Weights of a small mixture-of-experts language model, trained from scratch on English Wikipedia.
Size: 12 layers, width 448, vocabulary 31745, 78.4M parameters.
Experts: 48 experts in each of 11 layers, 4 picks a token, a softmax router.
Training: a variant of SOAP for the experts, 454M tokens, 7740 steps.
Below are experts of layer 4 (counted from 0) of a mixture-of-experts language model. Rows are named router (the router's row for the expert), gate (a neuron's input weights, with its number), up (a neuron's input weights, with its number) and show model dimensions 0-55. Each number is 50 + 15 x the weight over its row's rms, rounded and kept within 0 to 99.
After each expert's rows: "comes after" lists some tokens at least twice as common just before its tokens as in all text. This comes from a sample of Wikipedia text that the model never trained on. Tokens count by the router's weight.

# expert 14
router:45 58 61 47 35 34 55 63 62 71 52 45 57 36 42 52 59 41 72 42 77 53 26 73 40 60 46 48 71 66 44 37 49 40 85 46 62 61 53 34 65 38 40 46 48 61 38 62 25 49 47 61 77 29 73 58
gate0:36 61 36 79 65 60 34 40 50 50 57 55 47 36 76 60 13 60 50 29 41 41 38 50 37 31 34 53 29 33 50 62 65 39 72 84 62 26 28 36 55 67 59 62 28 73 53 62 65 45 47 47 60 60 61 41
up0:71 50 57 37 39 68 81 66 47 37 38 44 60 67 94 51 57 61 43 41 63 47 30 42 41 16 56 53 75 55 64 39 54 68 47 34 48 65 56 32 49 39 63 55 74 20 72 53 63 34 44 40 37 24 47 45
gate1:71 53 68 28 47 45 31 23 33 56 62 59 64 48 68 62 38 48 47 27 47 24 57 58 37 51 53 41 50 64 60 64 45 61 40 20 50 39 79 28 34 16 44 47 31 41 58 56 55 59 56 52 57 73 50 66
up1:30 40 77 61 63 52 68 59 59 37 43 49 53 56 65 59 46 34 50 62 72 38 45 31 80 47 35 61 72 69 54 84 37 48 14 46 77 38 43 27 42 35 63 31 26 56 62 53 33 67 51 60 19 88 51 41
comes after: " ", "–", " (", "1", " $", "′"

# expert 13
router:74 66 52 40 39 34 41 47 30 73 69 32 36 57 65 55 64 34 56 83 35 66 31 49 70 52 41 36 55 62 44 72 38 59 48 53 59 76 54 40 33 24 51 37 39 49 29 62 41 72 39 18 52 48 53 52
gate0:60 31 49 50 56 54 51 81 66 72 32 65 36 27 38 55 36 70 37 74 37 54 35 64 44 60 35 39 54 47 28 47 49 71 55 66 39 50 55 53 46 17 64 38 58 16 64 51 34 53 33 47 80 62 53 43
up0:61 46 46 36 56 75 61 68 41 63 50 53 52 24 48 68 36 45 56 61 53 62 17 49 23 47 20 48 52 97 31 57 47 53 71 41 41 80 44 49 29 32 54 63 65 38 61 39 20 53 70 78 56 55 39 39
gate1:59 35 54 66 50 71 38 43 46 65 31 37 41 48 19 68 46 43 51 74 52 30 74 44 61 59 45 34 60 80 28 36 84 25 45 51 67 74 30 46 50 51 32 47 36 18 63 54 53 61 63 16 38 48 33 40
up1:69 24 48 43 36 46 26 48 45 71 27 54 44 41 26 43 23 40 52 63 56 26 69 61 54 58 39 39 49 94 31 24 64 33 50 59 59 50 34 54 59 50 36 31 71 31 53 35 69 45 44 36 15 52 47 51
comes after: " ", " (", "–", " $", "/", " +"

# expert 6
router:28 22 54 46 35 75 69 58 56 41 48 49 40 33 43 47 33 25 46 36 36 27 87 48 73 36 54 55 66 68 55 59 37 57 73 68 21 46 22 58 75 42 39 51 62 51 68 72 64 59 53 54 44 51 69 33
gate0:45 36 75 49 79 71 21 67 60 75 34 58 37 28 66 44 39 59 34 49 55 56 32 53 62 24 68 91 37 33 38 63 49 38 45 32 41 56 22 47 40 29 46 60 56 43 31 65 52 16 38 29 47 31 31 54
up0:49 31 46 59 30 58 37 45 67 52 72 73 54 65 89 66 51 52 45 36 37 55 37 33 57 42 34 65 57 36 35 67 58 56 68 08 54 35 55 40 44 53 35 44 57 43 30 74 64 37 20 47 25 43 58 42
gate1:64 63 44 52 66 59 67 59 84 36 48 29 65 56 55 63 82 41 47 61 20 34 56 55 56 43 63 50 40 35 42 43 43 49 70 44 55 63 43 71 35 59 44 27 50 33 76 53 36 35 51 50 53 58 55 62
up1:56 22 60 55 44 54 42 45 30 69 45 58 32 44 38 24 37 49 62 24 59 64 38 58 34 57 29 54 66 49 62 34 49 41 46 46 47 29 54 46 50 36 56 72 72 48 36 73 65 46 58 21 54 35 52 42
comes after: ")", "0", "4", " —", "3", "6"

# expert 43
router:49 52 46 35 46 76 57 22 56 43 55 42 67 70 58 50 62 71 44 20 20 39 58 48 82 62 49 42 46 67 60 54 78 63 68 38 36 50 37 25 57 46 55 75 52 54 20 37 41 35 63 55 53 47 75 64
gate0:36 16 39 52 66 56 49 59 44 47 40 56 42 52 49 41 59 33 52 65 43 28 25 41 41 44 62 70 64 49 20 27 68 32 52 60 53 54 36 29 54 74 44 53 39 71 20 81 50 65 46 42 59 55 44 96
up0:21 70 84 33 31 55 45 17 45 50 41 49 59 38 30 52 38 61 33 38 71 50 64 69 43 47 47 34 28 69 65 61 57 69 56 64 69 32 67 90 44 54 28 41 45 21 69 33 21 50 48 65 81 54 63 48
gate1:73 43 44 48 48 35 48 34 51 45 33 74 55 35 35 57 38 66 38 62 40 14 67 33 74 58 42 42 45 38 41 29 52 68 15 49 66 27 50 56 51 36 42 44 42 86 36 53 78 56 26 65 35 49 50 40
up1:56 51 66 21 49 57 50 56 48 54 66 31 55 71 52 57 71 58 27 47 57 43 58 35 58 66 49 49 27 85 79 55 56 61 60 44 46 55 39 45 40 38 45 70 50 53 74 46 43 59 37 43 22 61 43 25
comes after: "\n", " |\n", ")\n", "-", ".\n\n", ".\n"

# expert 37
router:49 59 49 32 44 38 73 57 26 40 71 22 55 61 37 59 25 32 62 39 31 62 38 67 74 21 70 40 71 38 73 33 52 57 40 68 67 66 19 45 62 37 83 41 31 61 72 73 31 77 34 57 40 45 61 40
gate0:50 46 68 65 52 59 53 47 55 63 48 50 27 53 66 72 68 55 47 47 68 57 25 46 71 29 60 55 73 46 58 49 37 48 53 50 57 49 44 43 68 76 32 59 21 37 60 56 49 26 43 60 36 59 57 34
up0:56 49 41 70 77 71 52 21 42 72 41 33 59 47 66 64 45 76 56 66 48 45 23 43 61 43 33 41 53 36 35 67 77 51 58 69 47 62 49 72 71 56 42 74 27 30 41 45 28 31 57 65 54 43 14 16
gate1:48 38 64 48 52 61 40 43 52 66 32 52 28 48 55 37 54 44 58 53 37 64 37 47 54 16 54 37 67 57 45 55 50 73 81 46 50 54 39 20 56 45 68 18 82 58 64 24 38 39 86 54 83 25 38 59
up1:63 50 23 37 40 63 59 45 36 64 46 49 43 57 62 40 31 53 63 43 40 25 62 47 42 35 32 23 56 28 50 38 33 66 81 36 55 61 19 71 50 52 61 24 83 49 78 10 55 37 45 52 37 30 43 56
comes after: " |", "|", ",", ";", ":", " in"

# expert 22
router:60 57 35 45 29 47 45 65 37 64 40 71 52 58 51 33 48 76 56 39 49 36 26 65 48 65 41 71 60 73 55 28 39 02 44 17 67 74 77 67 45 80 71 61 44 56 29 53 60 48 62 35 41 66 58 32
gate0:52 34 21 44 57 41 62 41 51 38 47 53 41 48 65 61 15 42 58 61 84 56 34 42 63 38 50 28 69 58 58 55 74 51 57 28 43 37 68 70 37 59 80 36 44 69 25 44 56 61 68 45 12 43 26 44
up0:54 50 45 28 56 31 46 47 65 29 60 52 32 53 75 54 33 60 59 65 44 50 73 36 60 39 43 45 63 48 62 71 41 59 59 40 26 62 44 68 26 59 49 45 60 74 51 64 67 55 45 59 53 52 44 62
gate1:43 74 68 32 51 48 45 48 30 31 72 40 46 51 36 28 71 35 49 53 43 22 47 61 63 31 23 48 70 57 66 43 38 22 40 52 45 64 38 50 69 31 40 52 45 49 25 59 50 43 41 52 28 41 67 55
up1:65 42 24 53 42 45 56 34 61 76 22 54 48 50 41 59 47 59 65 54 82 65 57 29 48 53 77 50 26 31 28 49 63 75 42 52 50 50 49 49 21 73 46 64 53 46 66 47 66 33 78 49 72 44 62 58
comes after: " ", "–", "9", "3", "5", "4"

# expert 44
router:78 41 76 45 65 64 41 51 59 50 57 58 30 37 33 33 37 56 58 52 14 39 31 46 71 63 55 81 37 83 51 45 34 51 66 62 29 54 59 53 32 22 50 61 19 59 39 45 52 30 62 64 58 46 44 60
gate0:49 26 70 52 52 64 49 62 75 72 50 52 58 32 50 59 48 24 48 56 55 24 57 45 55 45 52 46 48 34 51 57 67 35 47 40 50 67 51 59 43 65 57 40 65 81 70 35 54 47 67 71 54 34 62 38
up0:57 58 31 44 38 42 42 29 25 62 72 56 39 39 46 68 41 43 73 52 66 59 40 48 39 58 49 70 60 63 29 40 69 65 53 46 53 42 43 39 62 57 64 57 54 53 58 76 40 78 36 45 45 54 31 40
gate1:75 51 52 50 66 50 54 49 23 28 68 59 60 63 64 50 41 69 38 68 60 58 11 32 54 41 62 90 63 42 51 49 50 51 43 43 42 59 72 28 62 43 26 59 69 28 55 56 42 47 32 36 43 47 65 51
up1:20 36 49 39 66 55 48 44 71 70 51 43 32 36 33 57 98 52 63 25 54 34 99 65 32 65 43 30 52 55 49 46 46 40 56 55 67 51 49 52 38 37 43 34 49 66 50 52 51 45 58 62 52 47 42 45
comes after: " the", " of", "'s", " The", " a", " his"

# expert 3
router:43 54 59 48 32 45 50 31 41 35 47 30 51 52 52 42 47 52 58 56 65 61 58 52 37 50 68 45 55 38 52 69 55 46 62 62 22 47 36 26 32 67 38 52 53 45 29 56 58 48 47 59 46 61 38 35
gate0:53 63 66 51 39 44 56 33 77 49 56 32 35 41 32 57 47 54 89 60 59 78 27 31 64 50 63 19 78 65 57 45 40 49 27 44 10 34 33 50 34 56 39 40 28 38 45 64 45 46 25 43 46 56 45 57
up0:26 73 51 57 56 50 37 62 36 18 17 44 52 63 41 80 48 26 47 43 92 65 27 36 29 22 43 65 74 55 35 50 39 60 54 60 42 67 23 43 74 43 55 50 31 30 58 33 47 61 36 24 41 64 56 42
gate1:31 52 34 69 43 51 50 36 23 48 30 34 56 43 40 68 39 66 25 46 60 33 46 36 53 36 36 36 64 46 49 68 43 75 30 22 49 42 33 35 48 44 33 42 61 55 45 50 41 67 62 55 30 29 31 50
up1:57 50 41 66 49 35 60 78 66 50 26 46 83 50 26 53 41 33 16 45 50 64 40 41 40 73 42 70 56 40 40 39 50 57 32 51 60 44 50 40 52 52 38 35 43 70 34 49 48 49 46 37 77 48 25 58
comes after: "-", " the", " a", ":", " of", "=="

# expert 24
router:42 49 67 55 48 34 60 74 73 72 76 29 33 49 69 48 33 77 57 30 48 56 39 58 37 37 65 47 37 63 38 52 57 49 50 63 73 46 50 42 72 44 54 52 26 48 74 49 45 53 39 45 69 37 67 44
gate0:34 60 37 56 61 58 40 04 55 53 71 11 58 59 58 57 49 45 33 23 43 42 61 47 33 41 50 36 56 53 60 50 70 50 59 53 43 27 31 42 52 59 39 76 51 43 47 53 40 10 45 63 55 45 46 36
up0:40 41 29 59 53 49 61 42 67 32 59 15 55 68 62 52 52 53 45 17 34 55 72 58 14 39 91 35 57 55 52 65 47 60 47 24 53 08 37 46 33 57 32 64 71 54 33 48 51 45 43 63 50 64 73 27
gate1:58 55 57 32 52 53 46 69 61 56 31 34 44 58 74 58 61 42 36 28 50 70 47 51 67 16 24 71 48 30 52 48 51 54 43 76 32 60 34 66 58 59 14 59 54 36 67 54 71 49 34 64 52 70 40 35
up1:44 69 43 36 46 49 37 58 59 26 53 59 53 29 62 77 64 38 39 70 23 52 58 42 29 42 40 51 57 28 63 44 61 48 41 79 63 47 49 23 64 57 21 31 50 27 44 69 48 59 69 54 37 44 49 14
comes after: "1", "2", " ", "3", "4", "5"

# expert 28
router:70 61 26 52 38 56 38 65 60 67 52 71 61 67 58 63 63 40 47 69 59 14 56 81 26 07 67 44 55 45 37 61 24 39 61 58 47 83 48 56 24 19 37 39 75 72 67 63 46 48 46 62 76 62 72 60
gate0:37 46 36 76 23 57 62 44 66 34 30 49 73 48 31 61 68 37 60 75 66 59 49 72 33 37 74 50 20 59 38 76 55 60 49 39 45 54 43 60 32 52 30 53 58 44 36 61 45 48 50 32 66 49 57 30
up0:30 40 65 49 67 46 62 54 54 44 43 58 46 33 44 51 40 46 14 57 58 39 50 49 44 53 49 65 65 62 20 21 46 20 33 50 73 20 49 42 51 77 55 21 67 59 69 72 32 53 51 62 71 57 49 48
gate1:56 41 30 52 48 38 64 54 40 52 35 43 37 41 68 40 62 36 21 41 59 17 60 77 40 40 63 27 49 29 21 46 18 29 53 58 67 69 46 64 26 48 60 40 46 51 46 61 52 63 69 31 22 82 45 84
up1:62 32 14 62 66 36 53 53 65 47 72 46 24 81 76 51 56 47 59 41 62 42 52 61 38 52 64 52 33 40 31 49 24 57 70 62 78 54 28 55 49 35 74 40 37 41 64 63 31 55 60 34 39 65 34 65
comes after: ",", ".", " the", " that", " The", " he"

# expert 20
router:67 35 64 70 60 40 63 46 87 41 29 56 47 37 48 45 30 48 36 29 45 65 52 74 34 58 47 46 29 50 54 37 51 64 67 24 33 61 65 57 27 67 36 51 68 25 22 54 79 53 69 41 32 57 70 68
gate0:52 60 65 34 61 33 44 70 58 33 34 50 48 42 53 52 64 53 34 47 53 47 53 70 25 73 44 48 68 58 59 45 43 73 65 50 65 23 54 57 06 40 48 51 39 53 24 57 57 64 75 52 78 47 57 54
up0:53 59 56 57 59 46 56 72 32 48 44 66 51 30 43 67 44 45 35 51 58 39 53 54 61 28 43 48 38 43 55 59 67 54 39 28 67 67 60 44 55 44 33 55 63 47 44 50 69 53 42 71 94 82 63 68
gate1:71 40 34 47 79 71 43 43 23 54 54 44 68 43 61 44 18 53 39 33 32 43 41 44 33 52 60 62 54 29 56 50 72 46 35 30 46 85 35 57 37 59 47 68 38 38 39 42 36 46 81 27 37 25 47 42
up1:45 58 49 46 59 53 50 85 21 46 64 55 56 71 44 59 42 75 37 52 51 38 39 37 17 53 53 63 80 28 37 30 61 48 33 51 18 42 48 33 38 36 60 62 47 45 71 41 71 39 81 57 39 15 52 52
comes after: "\n", ")\n", ".\n\n", ";\n", ".\n", " |\n"

# expert 11
router:67 58 56 73 48 69 34 46 99 07 56 53 58 44 28 52 26 68 25 45 31 70 57 67 38 59 60 54 58 11 30 19 44 68 48 39 77 51 51 69 15 79 33 35 63 52 41 41 52 65 51 42 61 76 34 58
gate0:57 37 53 23 42 47 53 39 39 57 68 50 64 56 45 55 35 10 52 30 55 50 52 46 58 51 33 47 41 84 62 67 45 49 31 68 41 58 70 33 56 67 54 50 67 46 62 49 35 18 09 66 50 41 51 42
up0:70 57 41 43 28 53 39 53 49 52 26 66 46 56 27 32 47 51 59 63 42 13 83 64 31 52 48 49 52 48 40 78 15 80 61 17 72 40 57 39 52 52 59 65 52 34 66 48 72 71 58 40 19 45 39 59
gate1:39 42 56 84 45 52 49 53 77 52 86 60 75 43 44 54 36 43 64 34 43 72 39 62 36 51 70 44 36 42 47 56 48 45 53 53 45 67 10 42 31 63 24 42 78 69 08 43 61 52 21 35 68 64 33 52
up1:82 63 47 28 44 55 70 54 69 59 35 54 36 49 64 44 69 36 54 73 45 50 47 58 63 44 45 39 50 59 11 27 29 69 48 45 55 72 61 64 55 42 48 65 23 34 63 43 29 50 66 39 36 30 36 39
comes after: " |", "-", "|", " (", ";", "=="

# expert 36
router:30 25 84 79 52 68 44 52 50 37 59 13 74 49 37 60 62 31 78 65 73 38 30 59 49 62 58 46 56 38 56 42 37 71 65 51 53 39 35 31 34 91 47 57 76 40 38 47 50 51 54 62 64 73 19 45
gate0:42 47 59 86 25 54 38 49 59 54 52 41 53 70 66 74 79 55 49 53 42 53 51 63 56 42 39 55 43 33 38 38 57 40 31 66 66 68 37 28 65 75 52 49 48 62 55 34 47 53 44 71 64 38 50 56
up0:70 45 51 39 36 51 69 23 35 55 58 67 32 16 38 42 34 46 58 55 44 42 52 81 30 57 55 63 47 61 55 39 43 37 44 46 34 39 54 72 50 44 38 62 27 68 23 48 51 34 48 31 31 63 51 60
gate1:00 67 84 61 60 44 42 34 48 43 43 28 66 51 63 53 44 60 56 45 76 62 61 59 42 43 53 26 59 46 45 39 77 58 37 44 38 45 41 79 43 48 21 59 42 65 40 53 42 62 82 73 21 58 71 41
up1:97 60 53 39 36 57 54 74 66 47 61 60 63 39 59 49 38 64 59 59 44 57 29 24 58 42 40 46 56 40 60 55 33 52 58 46 56 50 37 39 75 32 42 46 56 43 79 72 48 53 38 19 95 49 27 62
comes after: " |", "0", ".\n\n", "3", "5", "6"

# expert 9
router:56 63 45 31 42 65 61 69 80 41 45 82 65 42 45 52 65 50 09 55 55 19 72 43 42 64 72 53 50 41 58 68 46 65 45 37 70 70 38 39 47 42 50 39 60 50 56 61 10 55 55 61 58 63 50 62
gate0:38 49 57 39 71 19 67 55 56 37 79 27 49 38 44 41 53 50 20 76 59 30 71 30 78 64 70 39 60 39 48 65 36 52 68 37 41 57 37 19 33 54 36 41 59 53 58 51 21 70 50 37 45 20 56 55
up0:41 45 19 67 34 47 49 29 53 39 29 72 21 60 47 38 50 40 61 41 75 39 15 29 39 57 39 30 68 70 66 68 62 50 49 40 55 67 40 41 69 52 51 49 49 63 35 40 34 25 63 59 33 66 47 34
gate1:28 67 35 38 50 49 56 47 46 58 45 61 62 47 29 53 63 40 69 46 77 58 57 61 45 45 47 75 58 61 61 45 50 44 11 59 53 66 32 46 55 40 69 77 39 49 71 57 44 20 46 36 56 33 48 48
up1:83 41 65 61 51 46 48 64 68 36 49 36 35 59 57 53 27 59 32 44 29 39 35 44 68 48 58 22 35 33 29 36 44 49 99 43 36 23 70 52 68 52 43 19 61 43 42 32 54 73 63 72 35 59 60 58
comes after: " of", " in", ".", " to", " for", " with"

# expert 40
router:65 75 27 71 63 27 30 67 56 57 36 64 31 53 42 57 51 63 45 50 45 69 64 46 47 72 41 40 64 40 42 69 25 59 56 67 54 41 39 34 48 37 61 52 18 57 34 73 31 46 30 59 56 21 44 65
gate0:40 53 32 50 65 47 29 64 62 27 62 18 69 42 83 53 37 24 60 26 44 43 36 64 47 35 40 38 49 69 50 38 60 43 54 71 53 57 43 55 28 41 54 21 53 46 74 65 63 57 71 37 66 46 43 68
up0:49 43 32 37 27 36 62 51 55 43 52 40 59 69 55 44 55 56 32 45 55 49 30 50 62 40 37 61 56 40 55 06 48 44 47 66 90 39 46 50 32 22 54 44 50 56 56 64 67 43 48 39 36 33 52 57
gate1:60 56 67 38 85 65 45 45 57 37 78 64 81 46 40 43 56 49 27 65 21 26 35 46 76 38 33 72 50 52 49 43 48 54 78 56 44 29 69 33 69 70 25 54 60 29 43 40 68 38 48 28 36 45 38 50
up1:35 51 66 45 19 31 50 70 24 51 33 41 24 29 43 33 62 52 51 54 48 40 43 56 49 64 65 45 51 53 66 45 65 51 19 29 47 40 51 61 11 52 53 41 47 73 77 54 39 53 54 81 47 52 55 55
comes after: " the", " a", " of", " and", " an", " for"

# expert 34
router:76 66 38 56 46 27 66 33 38 75 36 62 37 68 53 71 66 38 46 59 40 58 53 74 43 54 55 54 67 36 42 32 66 08 38 64 38 66 48 56 45 42 62 57 41 61 55 49 52 50 61 62 28 13 49 51
gate0:35 45 54 34 59 49 45 24 71 60 61 53 43 63 50 62 24 53 39 46 52 34 48 35 47 48 45 48 43 70 34 46 50 61 46 99 37 64 41 75 53 65 50 54 37 42 63 39 37 41 37 56 59 54 56 57
up0:39 33 29 59 44 60 39 43 66 48 58 59 23 60 40 68 29 62 26 46 32 56 57 51 42 70 60 63 51 49 33 57 49 49 59 76 44 56 37 66 58 47 65 39 37 80 44 49 54 56 46 38 81 53 43 62
gate1:70 60 32 66 46 57 66 39 69 43 60 53 55 39 51 56 48 28 23 35 30 35 69 49 19 67 63 49 75 69 83 22 56 37 66 32 62 61 90 60 85 59 53 29 43 20 52 56 70 54 20 68 44 60 59 56
up1:49 57 33 46 42 58 26 49 58 43 23 59 47 47 36 50 43 34 38 48 42 35 60 44 53 60 66 40 72 46 62 19 43 42 65 34 44 63 80 42 71 56 80 39 28 18 54 24 85 39 22 65 52 50 53 58
comes after: " to", " the", " and", " that", " a", " had"

# expert 21
router:35 63 46 71 72 24 57 61 47 39 73 91 68 74 29 42 61 53 75 51 46 37 22 23 37 71 74 33 54 55 55 80 69 55 36 64 58 44 78 73 38 51 42 21 31 50 51 73 27 62 54 62 31 52 74 56
gate0:46 63 39 39 67 34 81 45 60 48 54 35 60 44 49 64 41 55 55 45 50 35 53 69 46 56 58 17 34 47 47 32 52 51 31 32 40 32 43 73 45 25 56 48 15 85 30 30 75 46 35 53 46 58 62 41
up0:78 45 33 54 23 51 15 64 56 66 54 66 43 36 55 50 58 51 46 54 65 69 42 27 56 38 45 89 61 55 45 57 54 29 35 77 63 68 71 45 48 46 57 54 54 28 72 62 46 56 53 57 68 43 59 75
gate1:49 63 40 36 50 71 62 52 24 46 31 58 54 67 40 70 72 45 67 47 34 42 37 47 46 34 56 47 52 65 50 52 29 77 24 44 53 42 65 75 37 83 46 29 38 25 61 63 80 37 60 66 41 60 48 82
up1:56 56 59 42 43 35 57 49 99 26 46 43 51 53 50 38 24 31 47 31 71 65 52 51 44 25 33 59 39 48 59 51 48 21 50 33 66 44 63 38 57 65 72 58 49 79 51 52 19 40 55 30 68 52 55 42
comes after: "1", "0", "9", "2", "8", "7"

# expert 46
router:62 77 51 63 59 60 54 58 46 60 64 61 45 50 35 57 57 32 57 43 53 81 36 48 47 67 72 37 50 39 35 47 87 52 41 53 65 58 54 60 54 68 50 39 42 65 58 44 40 38 68 46 28 73 68 70
gate0:62 55 46 47 60 55 75 44 32 09 38 73 36 24 39 46 33 62 62 25 39 58 42 54 56 42 91 49 77 59 50 61 55 42 51 45 62 58 47 46 49 56 54 49 55 22 59 68 54 46 72 35 25 53 25 39
up0:61 57 50 70 49 50 48 34 54 59 48 41 50 58 46 40 22 64 47 43 36 62 97 33 39 37 53 54 53 37 52 75 63 40 61 53 52 71 34 55 36 44 26 28 55 40 49 77 68 33 74 50 73 23 36 60
gate1:65 76 51 40 45 49 79 72 46 43 47 48 34 37 42 61 40 45 55 56 34 48 53 62 27 33 40 67 41 33 76 88 96 53 41 42 57 38 37 44 56 79 27 48 37 44 39 50 67 75 54 56 61 76 34 51
up1:60 35 47 72 69 63 46 73 55 61 58 55 48 19 36 29 40 78 47 34 66 47 48 62 51 50 49 53 52 54 50 58 65 65 38 36 50 64 42 50 43 56 40 46 38 47 52 64 71 66 47 57 48 56 34 36
comes after: " was", " is", " to", " were", " be", " and"

# expert 35
router:33 76 50 55 57 32 70 59 71 45 56 37 20 70 40 44 60 20 41 13 58 50 33 52 25 59 43 48 45 42 44 83 58 68 32 49 41 56 55 34 46 44 30 42 27 33 61 65 29 42 38 65 56 19 66 69
gate0:57 59 56 58 56 65 61 37 28 19 59 38 51 57 53 53 75 47 46 37 61 53 45 55 29 63 30 16 56 55 35 45 76 46 33 42 78 48 66 49 61 41 44 40 63 26 36 57 45 71 70 51 30 52 56 59
up0:24 52 35 75 32 73 44 49 53 39 51 46 57 57 41 67 41 50 19 48 32 58 34 83 49 59 64 93 31 59 43 74 58 34 48 52 55 52 42 35 40 86 49 49 35 62 47 39 46 73 27 64 58 58 32 54
gate1:32 55 57 78 74 59 79 33 49 35 37 65 46 55 78 64 36 49 54 68 52 40 25 71 43 16 32 67 34 39 56 48 27 30 34 39 30 48 30 74 66 40 42 46 55 46 30 57 69 06 36 59 57 53 39 34
up1:45 48 33 69 53 36 47 30 44 36 67 55 40 56 45 57 32 24 56 43 73 38 57 64 49 53 41 49 44 34 24 86 53 36 36 36 35 50 56 37 43 57 69 32 33 46 62 43 55 51 59 39 66 59 95 32
comes after: "2", "1", "0", "9", "3", "4"

# expert 18
router:49 33 46 48 48 45 49 24 46 82 18 71 80 46 57 41 53 51 55 20 44 57 66 34 76 41 54 38 09 57 37 52 18 47 56 64 32 47 60 50 29 40 33 28 60 44 59 35 61 39 30 30 42 35 50 59
gate0:48 58 34 31 46 69 68 52 30 54 58 59 53 43 61 66 46 43 60 63 83 57 23 40 35 52 12 43 53 75 62 42 57 43 45 53 60 74 67 70 48 66 56 56 65 62 54 72 62 55 42 10 71 54 79 50
up0:35 35 62 56 63 22 30 52 62 49 51 60 32 38 76 30 70 45 62 50 36 67 22 67 54 31 62 62 56 33 71 42 42 43 31 82 39 37 23 61 67 40 55 63 34 65 65 28 57 59 32 67 36 37 13 53
gate1:49 34 37 38 50 42 43 66 17 50 62 54 29 34 55 49 73 51 55 45 34 37 36 69 52 50 39 68 76 27 37 50 52 37 58 86 87 66 57 61 55 64 57 53 37 37 56 80 53 69 43 56 41 60 26 36
up1:53 44 37 49 30 54 69 51 60 54 41 54 51 62 60 33 55 43 63 56 45 42 58 50 26 35 78 55 50 49 58 44 34 49 46 43 69 51 71 49 69 34 55 38 70 45 74 14 54 68 51 58 35 48 52 55
comes after: " the", " a", "'s", " his", " The", " her"

# expert 0
router:57 48 60 47 69 65 57 50 35 70 56 41 48 26 53 43 49 67 35 57 55 56 40 62 55 70 17 35 67 43 62 62 46 34 61 37 38 68 58 61 41 33 51 34 59 69 67 35 70 72 31 31 67 41 18 62
gate0:36 49 34 65 34 59 44 41 45 62 64 31 42 61 43 68 45 44 10 20 54 39 58 46 26 36 73 45 32 71 61 77 57 54 31 77 35 34 90 36 88 34 45 58 60 46 55 58 35 63 38 70 43 34 61 69
up0:53 65 37 60 58 42 63 55 33 59 46 64 22 54 52 56 34 66 92 55 48 80 52 21 66 57 55 64 57 38 58 65 59 55 58 81 55 53 35 54 54 81 37 33 43 41 31 68 42 59 47 31 74 40 46 58
gate1:27 45 29 35 29 43 52 41 74 61 22 45 27 35 34 46 73 51 39 58 42 54 47 38 48 52 41 35 79 14 68 83 55 71 44 42 41 64 54 53 52 31 42 64 34 56 54 50 39 52 70 43 47 58 57 33
up1:49 32 39 29 39 28 51 44 54 61 35 56 20 51 60 45 63 52 67 56 29 48 55 51 39 66 41 36 58 29 56 47 62 41 42 50 29 53 53 70 68 09 69 33 49 55 19 53 23 43 75 55 71 55 51 30
comes after: " |\n", "\n", "|", ")", "|---|---|---|---|---|---|\n", ")\n"